Experts of a small language model.
Size: 12 layers, width 160, vocabulary 4696, 49.7M parameters.
Training: 561M tokens, 8558 steps.
Below are experts of layer 5 (counted from 0) of a mixture-of-experts language model. Rows are named router (the router's row for the expert), gate (a neuron's input weights, with its number), up (a neuron's input weights, with its number) and show model dimensions 0-159. Each number is 128 + 24 x the weight over its row's rms, rounded and kept within 0 to 255.
After each expert's rows: a language model's description of what the expert responds to; "comes after" lists some tokens at least twice as common just before its tokens as in all text. This comes from a sample of Wikipedia text that the model never trained on. Tokens count by the router's weight.

# expert 42
router [129 121 162 107  99 123 118 114 133 124 146 173 150 110 112 159 151 130 128  82 102 153 149 143 138 129 121 122 123 135  96 129 143 118 116 127 135 140 138 169 135 101 146 139 111 144 129  87 108 131 149 159 131 138  95 148 135 161 137 121 168 112 161 130  99 166 135 124  91 137 118  77 131 103 176  99 129 134 122 130 142 145 125 147 109 164  83 109  84 124 131 148 124  97 106 123 167 163 158 117 157 144 133 152 127 126  93 115 145 149 112  87 123 114  83 188  97 120 105 143  97 108 146 164 137 149 128 134  94  90 144  73 148  73 121 126  86 108  99 106 140 162 132 167  97 133 100 102 143 114 150  93 135 150 152 132 115 173 175 116]
gate0 [147 146 121 153 115 133 125 138 126 144 152 153 143  91 100  73 116 168 156 125 105 127 101 151 130 109 160 104 150 121  94 122 149 130 129 104 122 114 122 104 129  86 200  99 124 158 151 151 125 133 149 123  86 121 170 125  89 137 123 103 107  94 129  74 118 104 166 169 127 127  86 140 154 134  99 125 138 146 171 133  99 130 148 109 109 123 122 148 141 136 187 137 123 125 117 139 143 140 109 107 117 118 163 177 129 109 149 171 103 155 148  84 109 129 140 131 138 139 109 119 105 100 136 146 119 120 132 101 132 125 106 154 168 115 150 112 115 185 109 139 144  89 112 128 177  74 120 111 109 117 155 111 167 116 137 151  99 152 163 117]
up0 [108 108 150 108 111 134 107 139 122 144 111 122 129  98 147 106 148 134 154 150 110 139 104 100 121  99 114 128  97 127 151 142 112 135 192 128 122  98 131  92 108 109  80 132 111 192 160 165 134 152 144 144  72 113  87 158 158 141  99 114  90 151 144 105 134  90 159 137 105 140 147  86 138 137  96 148 133 116 103 107 143 140 142 186  74  99 129 135 155 160 112 140 118 116 161 116 122 139  95 121 138  82 168 133 120 109 112 147 134 147 136 138 126 109 127 101  92 139 127 108 143 161 118 161 111 127 121 134 116 141 152 160 134 125 111 132 100 135  93 123 150 162 150 118 131 181 154 141 104 150 174 115 168 170 114 119 119 160 174 113]
What it handles: Field labels and headers in infoboxes, career lists and tables, such as death, Died, Born, Coordinates, record, °N.
comes after: "-", "|", " was", " |\n", "\n\n", " Preceded"

# expert 11
router [154 132 132 116 112  90 123 114 159  79 102 142 156 167 154  99 146 154 131  89 105 142 141 122 158 164 140 144 137 139 154 138 118  85  93 125 154 127 157 118 151 126 108 136 161 142 168 142  79 114 177 106 141  97 164 125 122  70 161 150 108 144 156 161 144 108 130 113  87 147  89 139 124 150 156  81 100 148 143  99 150 109 163 131 145 168  87 144  91  92 115 140 150 118 111 107 119 137 153 139 115 166 151 104 142 115 110 149 148 126 121 133 143 109  97 108 123 153  97 123 131 106 164 103 132 143 106 164 170 133  93 125  92 175 125 132 108 148  83 113  97 143 124 119 156 135 108 130 118 152 134 164 108 115 119 147 105 143 147 123]
gate0 [109 148 142 156 174 118 146 126 177 160 116 154 116 116 133 175  84 131 117 119  90 122 136 140 117 152 121 170 193  98 123 165 127 151 171 135 136 152 113 122 118 139 112 149 140 129 135 147 117 140  87 140 119 127 135 122 138 119 134 105 117 110 129 135 130 112 178 122 148 153 121 127 171 105 113 139 132 137 129 146 104 104 163 112 115 162 143 108 138 120 126 139 118 159 130 118 128  85 131 104 159 102 118 153 136 105 153 160 110 129  92 137 143  97 169 133 133 155  82 119 125  86 109 184  70 161 154 123 133 152 126 149  89 148  79 114 129  51 155 128 110 102 165 136  94 124 142 167 152 113 122 135 150 130 167 145 144 115 104 116]
up0 [165 134 141 148 150 147 155 156 150 113 122 142 124 141 130 122 130 125 156 137 196 122  81 127 144 119 162 145 166 159 125 112 132 103 124 130 109 128 115 101 162  85 141  95  96 136 127 138  85 141 165 124 146 102 152  95 145 149 165 112 157 157 137 145 143 164  80 122 121 164 155 151  56 128 153  89 121  94 107 126 128 139 164 170  98 101 127 110 137 107 113  99 138 108 155 110  80 124 148 131 118 153 137 165 105 136 110 127 119  94 170 115  97 146 111 113 127  98 148 162 159 124 112 115 157 131 129 130 145 165 120 174 172 116 137 137 136 129 154 112 120 154 158  88 144 176 149 157 111 146  92 135 136 131 122 144 143 116 118 113]
What it handles: Pipe cells in wiki tables and semicolons separating number or score lists, such as | 6 |, 2017; 2018, 3–0; 4–0.
comes after: "0", "1", ")", "2", " —", "3"

# expert 4
router [115 145 124 111 170 145 123  74 103 167 138 164 131 127 131 107 166 100 135 145 135 117 113 147 133 119 124 140 104 149 155 101 106 158 113 150  85 114 171 148 170  91 138 135 109 167 154 102 157 111 166 150 134 152 173 126 164 128 119 134 116 100 128 141 120 120 110 105 139 142 123 100 106 119 158 128 136 113  74 119 135  99 125 132 138  71 133 126 127 114 106  89 130 124 173 162 157 155 181 130 116 147 156  92 103 130 113 111  94 147 111  99  85  95 171 150 137 135 110 111 127  98 120 123 161  83 159 171  82 151 162  98 133 131 115 141 111 135 143 135 118 145  97 125 132 104  96 108 122 121 107 127 130 147 129 115  84 126  74 128]
gate0 [173 196 149 128 159 132 114 134 162 151 153 128 116  93 120 155  96 115 110  92 158 144 120 122 150 109  86 123  96 130 109 133 133 148 166 127 115 119 154 148 107  80 154 118 106 147 138 107 140 158 150 101  98 124 115 145 164 109 115 106 140 118  92 125 105  90 148 129  92 158 129  95 145 155 159 160 137 115 139 110 117 119 161 127 120  88 118 153 166 138 131 120 104 114  95 118 114 147 128 149 156 130 114 142 133 133 157 130 169 158 124 118 123  83  86 180 180 152 147 100 161 134 125 142 136 104  73 110 124  98  74 138 104 122 127 187 111 123  88 114 129 107 137 147 152 124 153 140 105 111  91 144 166 125 115 140 130 119 136 128]
up0 [150 148 131 139 156 127 153 163 175 152 156  99  90  59 100 152  95  93  89 122 149 129 120 112 183 112 122 107 100 112 110 131 103 114 148 136 124 103 135  97 121  81 138 152  92 134 174  89 167 114 141 132 136 118 118 117 144 115 110 124 142 123  95 121 118 111 109 138 112 180 149 111 107 138 156 138  93 123 123 137 143 100 143 148 105  85 106 120 163 160 126 144 135 119  99 107 105 130 136 122 151 127  95 155 127 154 157 109 151 150  90 126 135 102  83 112 142  99 161 152 130 136 129 150 143 137 111 125 109  94  96 132  92 148 131 136  94 140 132  83  99 143 127 120  95 144 101 156 114 116  71 155 164 158 101 134  93  96 145 135]
What it handles: Nouns naming creative or broadcast works after the or a, such as film, series, album, season, episode, show, game.
comes after: " the", " a", " The", "The", "'s", " first"

# expert 54
router [110 120 125 116 110 159  98 106 110 120 100 167 151 102 136 111 154 122 132 118 116 137 135  92 131 109 114 132 103 150 127 159 157 115 121 135 136 142 147 109 132 133 147 156 110 123 114  99 121  96 145 148 132 124 117 164 122 157 101 130 153  98 164 151 103 135 134 102 127 109 134  89 123 141 128 156 126  97 118 120 159 154 119 132 150 126  81 111  94 142 124 158 136 109 111 129 161 182  99 145 144 141 121 128  95 140 110 132  95 172 130 136 138 122  83 153 171 105  77 157 125 112 155 179 129 139 162 140 109  87 149 101 156 107 105 111 135  86 126 125 167 185 196 169 161 102 145 123 102 115 114  92 173 182 126 146 146 150 126  90]
gate0 [125 147 130 117 119  87 125 153 102 148  91 127  76 125 166 172  83  91 121  94 134 128 106 156 120 101 109 128 104 109 128 131 132 134 116 114  96 120 109 134  93 175 161 145 137 151 123 159 102 124 102 126 153 133 119 155 139 139  75 121 124 103 128 137 120  83 131  75 151 145 136 127 102 165 125 117 164 103 124 120 125 126 130 139  96 115 164  81 147 140 115 135 149 131  98 128 177 142 148 120 144 131  80 106 110 136 153 128 143 118 154 135  72 120 180 123 157  99 162 154 114 137 143 136 190 124 130  89 157 123  98 143 141 123 172  99 141  95  77 145 106 119 130 140 134 110 173 149 133 106 101 138 164 162 131 116 151 117 127 107]
up0 [122 121 126 133 164 107 119 124 104 145 138 121 147 108 116 137 131 119  98 124 155 155 133 116 122  95  99  83 116 134 149 128 105 141 170 126  71 122 108 107 161 131 127 121 113  76 108 117 176 122 131  88 143 125 130 144 130 115 147 152 106 135 163 100 143 115 169 151 133 124 150 158 112 133 108 156  93 152 116  94 122 123 174 159 116 120 134 128 129 142 153 166 148 133 160 124 121 139 126 152 159 207 147 148 111  94 154  81 133 130 108 123 189 116  92 138 129 116 132  92  89 154 130 142 127 134 139 137  94 147 158 117 121 120  73  99 165 152 165 140 127 138 114 102  88 120 109 129 135 117 166 168 131 111 110 126 173 114 121 192]
What it handles: Field names and column headers in infoboxes and election tables, such as Language, Votes, Total, District, Party, Candidate.
comes after: "-", " |", "|", "\n", " •", " Occup"

# expert 35
router [124 124 142  95 123 144 124 163 174 160 124 124 154 139  95 101 124 128 133 138  93 116 140 141 115 121 146 126  96  84 116 120 129 144 159  81 128  95 113 129 146 137  97 149 115  94 124 113 140 104 138 180 102  90 171 141 126  75 104 144  95 139 123 132 106 114 107 139 151  95 137 148 140 140 105 156 109 110 157 176 105 116 123 113 120 149 160 114 124 106 109 133 102 142 121 158  88 148 121 122 121  89 138  87 131 143 172  97 123 125 101 172  78 124 100 149 125 167 133 114 141 139 110 146  77 136 108 163 179 140 176 127 128 153 110 133 142 115  91 150 125  94  87  71 128 143 151 135 136 111 162 116 112 117 105 143 165 106 100 104]
gate1 [107 108 155 144 111  91 127 107  77 116 123 108 150  92 133 185 124  77 113  94 104 117 129 113 112 110 113 115 170 119 108 105 113 115 113 107  97 122 104 116 141 165 148  89 112 163 134 117 148 159 111 113 112  87 137  94 170 145 130 113 141 160 130 148 132  71 138 114 153 139  84 126 125 137 128  93 100 113 167 121 147 111 105 121 126 112 131 118 160 109 100 162 114 145 117 141 122  99 109 112  87 144  98 160 123 135 154  96 120 167 158 110  63  93 121 147 115 138 134 124 117 119 145 109 126 100 101 148  94 156 114 123 103 160  99 144 146 195 147 127 177 161 141  88 114 152 109 153 119 120 147 162 136 131 150 127 125 118 155 132]
up1 [170 163  82  85 137 110 122 154 126 157 105  88 122 119 114 111 113 132  75 123 111  96  96 129 137 199 154 113 100 130 110 173 174 164 136 163 137 151 129 122 174 126 115 136 113 133 118 123 121 110 128 133 139 147 167 109 115 118 100 199 132 146 152 101 141 134 104 167  95  86  78  85 154 131  97 166 152 112 108 143 133  91 146 128 153 113 153 123 142 114 141 135 139 178 125 130 158 140 100 105 157  97 133 131 112 168 148 144 130 131 119 119 131 118 129 102 134 119 119 112 127  87 119 151 145 156 113 190 104 124 113 120  91 145 147 115 144 139 132 148 149 135 134 141 135  97 158 131 154 139 156  89 113 142 138 133 155 126 123 112]
What it handles: The article the, possessive pronouns his, her, their, its, and possessive 's after names, as in the tower, Jerry's co-workers.
comes after: " of", " in", " to", ".", " for", " on"

# expert 14
router [118 148  93 159 128 153 119 113 144 166 149  99 134 160 139 166 127 165 121 125 113 131 140 144 148 149 130 127 159 134 124 130  70 104 180 118 127 112 133 165 134 124  93 152 124 110  77 100 137 105 120 143  99  88 158 131 145 115 127 151  82 119 147  88 146 112 135 104 126  89 180 145 179 139 129 128 104 134 163 157 153 151 111 106 159 138  94 100 130 111 127 159 103 123 162 154 116 144 159 133 136 146 145 137  90 154 110 132 143 139 106  92 105 107 101 125 147 111 156 128 164  98 149 140 126 156 103  96 154  94 111 126 117  91 150 116  93 132 120 110 122 101 105 123  57  94 116 116 148 151 147 159 150 156 107 153 155 120  89 126]
gate1 [100 139 155 152 114 133 146 100 128 119 128 131 124 153 128 118  99 135  79 170 106 127 173 140 125 156 107 171 151 164 136 118 126 127 118 131  99 158 130 137 142  94  64 110  96  88 116 135 132 139 138 154 135 108 134  71 108 156 137 128 122 163 147 138 123 115 120 155 144 137 118 137 113  93 134  76 108 142  94 100  99 135  99 113 148 157 101 123 128 110 166 140 157 160 179  99  89 157  85 150 110 142 133  99 158 138 169 144 110 128 140 113 129 115  83 157 140 144 105 133 108  98 163 130 143 149 117 111 105 115 133 147 142 203 124 139 106 117 156 123  82 113 108 134 112 124 154  76 141 132 142 107 117  94 107 135  79 139 132 127]
up1 [143 154 163 131 115 142 127 106 169 101 134 131 124 119 126 116 128 154 117 119  94 128 141 151 139 141 146 147 137 115 155 136 110 110 148 122  79 135 134 146 150  86 116 104 123 111  75 121 138 132 126 112 100 120  89 111  75 102 164 146 154 187 141 124 126 120 108  91 166 116 109 135 115 103 103  96  83 130  97 123 119 143 113 158 143 163  74 129 107  94 131 137 134 104 155  79  87 126 118 132 107 140 135 106 124 122 180 139 131  88 126 120 121 144  85 149 137 116 112 155 121  72 152 145 138 145 126  89 132  82 104 140 113 162 144 147 154  93 137 115 116 168 106 147 105 172 142 110 120 147  91 104 103 128  87 128 109 171  87 123]
What it handles: Line-start list dashes, table pipes, heading equals signs, score hyphens like 1-0, and paragraph-ending periods before blank lines.
comes after: "\n", " |\n", ")\n", ".\n\n", ".\n", "\n\n"